Below are experts of layer 7 (counted from 0) of a mixture-of-experts language model. Rows are named router (the router's row for the expert) and show model dimensions 160-239. Each number is 128 + 32 x the weight over its row's rms, rounded and kept within 0 to 255. Numbers have three digits each.
Before each expert's rows: a language model's description of what the expert responds to; "raises" lists some tokens whose logits its average output raises strongly, later layers aside. This comes from a sample of Wikipedia text that the model never trained on.

# expert 8
Mid-word suffix pieces. Inner and final pieces of common or scientific words, such as ion, ation, cer in incarceration, er in inoperable, species names.
raises: "-", "o", "."
router:097145084132114174156098124106054113122129086127088138118178086164112139165171159161162144078145145124079121135099103166114123112132182139134131083116122147115148102207122161144137058106097176182178119110171110119106126122100094083177088137

# expert 4
Capital letter abbreviations. Single capital letters and short abbreviations in table headers, coordinates and acronyms, such as W, L, SR, TED, and degree digits.
raises: " as", " in", ",", "N", " for", " which"
router:115139148101103117113153082138065094156142133159175125179149130099113123145096095112080102156163075182140163089115088152101126089116201108145156135154123150116119100150154135172135097107100145167100051101159133054132127173124153134121160130

# expert 16
Line breaks and headings. Line breaks ending paragraphs or table rows, section heading equals signs, and opening quotation marks in prose.
raises: "\n", "|", "It", "The", "At", "In"
router:125181115101107112138168131145101141146171081083147143112126144072102177105130098119148112160135129099173170111171125112210170095194127128097107162065157135154104134131065143157080125139169104145120130187173141082172156073075126058076121123

# expert 14
Numeric table pipes. Pipe separators between numeric cells in wiki tables like climate, census and medal tables, plus table rule strings and byte fragments.
raises: "d", " campaign", "era", " "
router:099100183185096140081070064149146104172150148113129164137153156218135117102116088116121131044137087088129179088127115108100086140148175139141149078167134110236159107104151158133112102148119043140096085167145086091142154104177099163108121108

# expert 19
Table separators, country codes. Spaced pipes, of, colons and dashes in tables and lists, plus three-letter country codes before athlete names such as GBR, ITA, ENG.
raises: " ", "\n", " \"", " A"
router:087184109079110152072151094096176141173118126138079155139128146171121070139095089113087149112070121125178098141088145165116137103100089065095100124100081110180107158090140132156157170093158098105178154093145107180148074110170095104071122147

# expert 9
Quote marks and word-openers. Opening quotation marks and first pieces of words or names after the, a, or a quote, such as epi(logue), Pro, con, New.
raises: "s", "all", " ", "no", "h"
router:135127150157098145129181151127082191121144160124156140157075063141086118143100148132143123149133112076129171070091159078142122093106187155129110110083144118091188123161124083080137136142158166120221136131138172166156097108149181080082124128

# expert 0
Pronouns and auxiliaries. Subject pronouns, auxiliaries and function words in running prose, such as he, it, has, been, that, and contraction endings like don't.
raises: " ", " also", " in"
router:107131151130176087101071089185133077152111112100092139166085124136197115143126136148119140192091081110089143105170153108146133156193151128106115160177167147075140125114100052117125178093111074121134149143078133121101169089052175119173114121

# expert 21
Opening brackets, table structure. Opening parentheses before notes like (repealed), (aged 20), plus pipes, dashes and section markers in tables and headings.
raises: "later", " ", "N", "the"
router:133151136144089098124160169163144153168124164114109103145082125118103144100181113113144115105147178178144107125143155105106130092095109092099133097153143210149121132148123096111132124105142162134100144123135147105143134071158173086096121159

# expert 22
Units and URL endings. Units and trailing pieces after numbers or dots, such as kg, cm, km, domain endings like ca, sk, and decimal digits in tables.
raises: ".", "g", "s", "x", "p", "d"
router:151128094102119145112120128119047092188064135141067140169127118122125122161126177095108155141124094131136133109168165134131099129112177128115171146136077135161136129121154142175129125171136103104121092149108094182107130172116125160191172141

# expert 12
Action verbs and prepositions. Main verbs and prepositions following a subject in narrative prose, such as gave, took, led, with, against, released, won.
raises: " a", " an", " the", " by", " many", " several"
router:105084075073131129195088149108162141097156160091088153123126168159138186082113100130120103090075199094125047125105165098151098141141128107190097137164077144154092115119152148133122172134133072169114157121155151163126122141103090155136137083

# expert 7
Verbs and prepositions after be. Participles, verbs and prepositions following was, is, were, to in narrative text, such as born, known, moved from, used.
raises: " to", " as", " in", " a", " the"
router:110111090117180084176125098134183192111174148095114120111120153190146137096077120146140109126125179079108099139081111087158081185102141184150147139147132100131098155141137167115103115107120134120152140120160183144080128119161136167167101112

# expert 1
Periods and first names. Sentence-ending periods, abbreviation dots (U.S., F.C., C.E.) and common English first names in biographies, such as John, William, George.
raises: "\n", " It", " In", " However", " After", " This"
router:173125063126154116109126153177031148124143151131175080104092145112158154086120175147165163169165148137121107091125089099144151145136123152112116141135185101064157199086150127147146075136144137092166060072116091123086110130110079117075120129

# expert 13
Head nouns after determiners. Nouns ending a noun phrase after the, his or its, often sports or institutions, such as League, season, Cup, end, movement.
raises: ",", " the", " and", " in", " for", " of"
router:109122176113131156182100104075063099085162122111117124162191124124140044165133083142152077191211083103178154157157145180103105104127108149109116096117069088160090110136127152109155101162067093166134118142111148072123125147113160119176079122

# expert 2
Table cell spacers. Blank spaces and pipe separators in wiki tables, especially empty cells in election results and asteroid lists, plus stray prose words like re, part.
raises: "s", "ti", "lin", "ty", "gy", "gen"
router:155191103180166081096114158113042194131148128094173082071145123118138093103066105083128153112146099075135080102113172154123142097118136139145117076132131120063139074151159126087103169108135162132103125173107148204139103112146109170090082167

# expert 15
Years and closing brackets. Years ending dates or table cells (2010, 2019), closing parentheses, closing quote marks and number pieces after currency signs.
raises: "-", " ", " and", " in"
router:146123083098121158111157062092024144090119105137121141140100089094145095131161139125091122135121086210116197087143127165146172098157130118125171127094078072137101115073117155147157115060086111164132120198136103149132089147090120090166106127

# expert 11
Coordinating conjunctions. Conjunctions and linking prepositions between phrases, mainly and, or, of, plus but, than, & in lists and descriptions.
raises: " a", " an", " the"
router:100129143113129137081106085168150059103111195145066163102134155105183134106113196154168133081117150111050177085140133163133116153162103043128102148166150112158075162083085162151179141089176127069133179144087127136164154100140119106073117085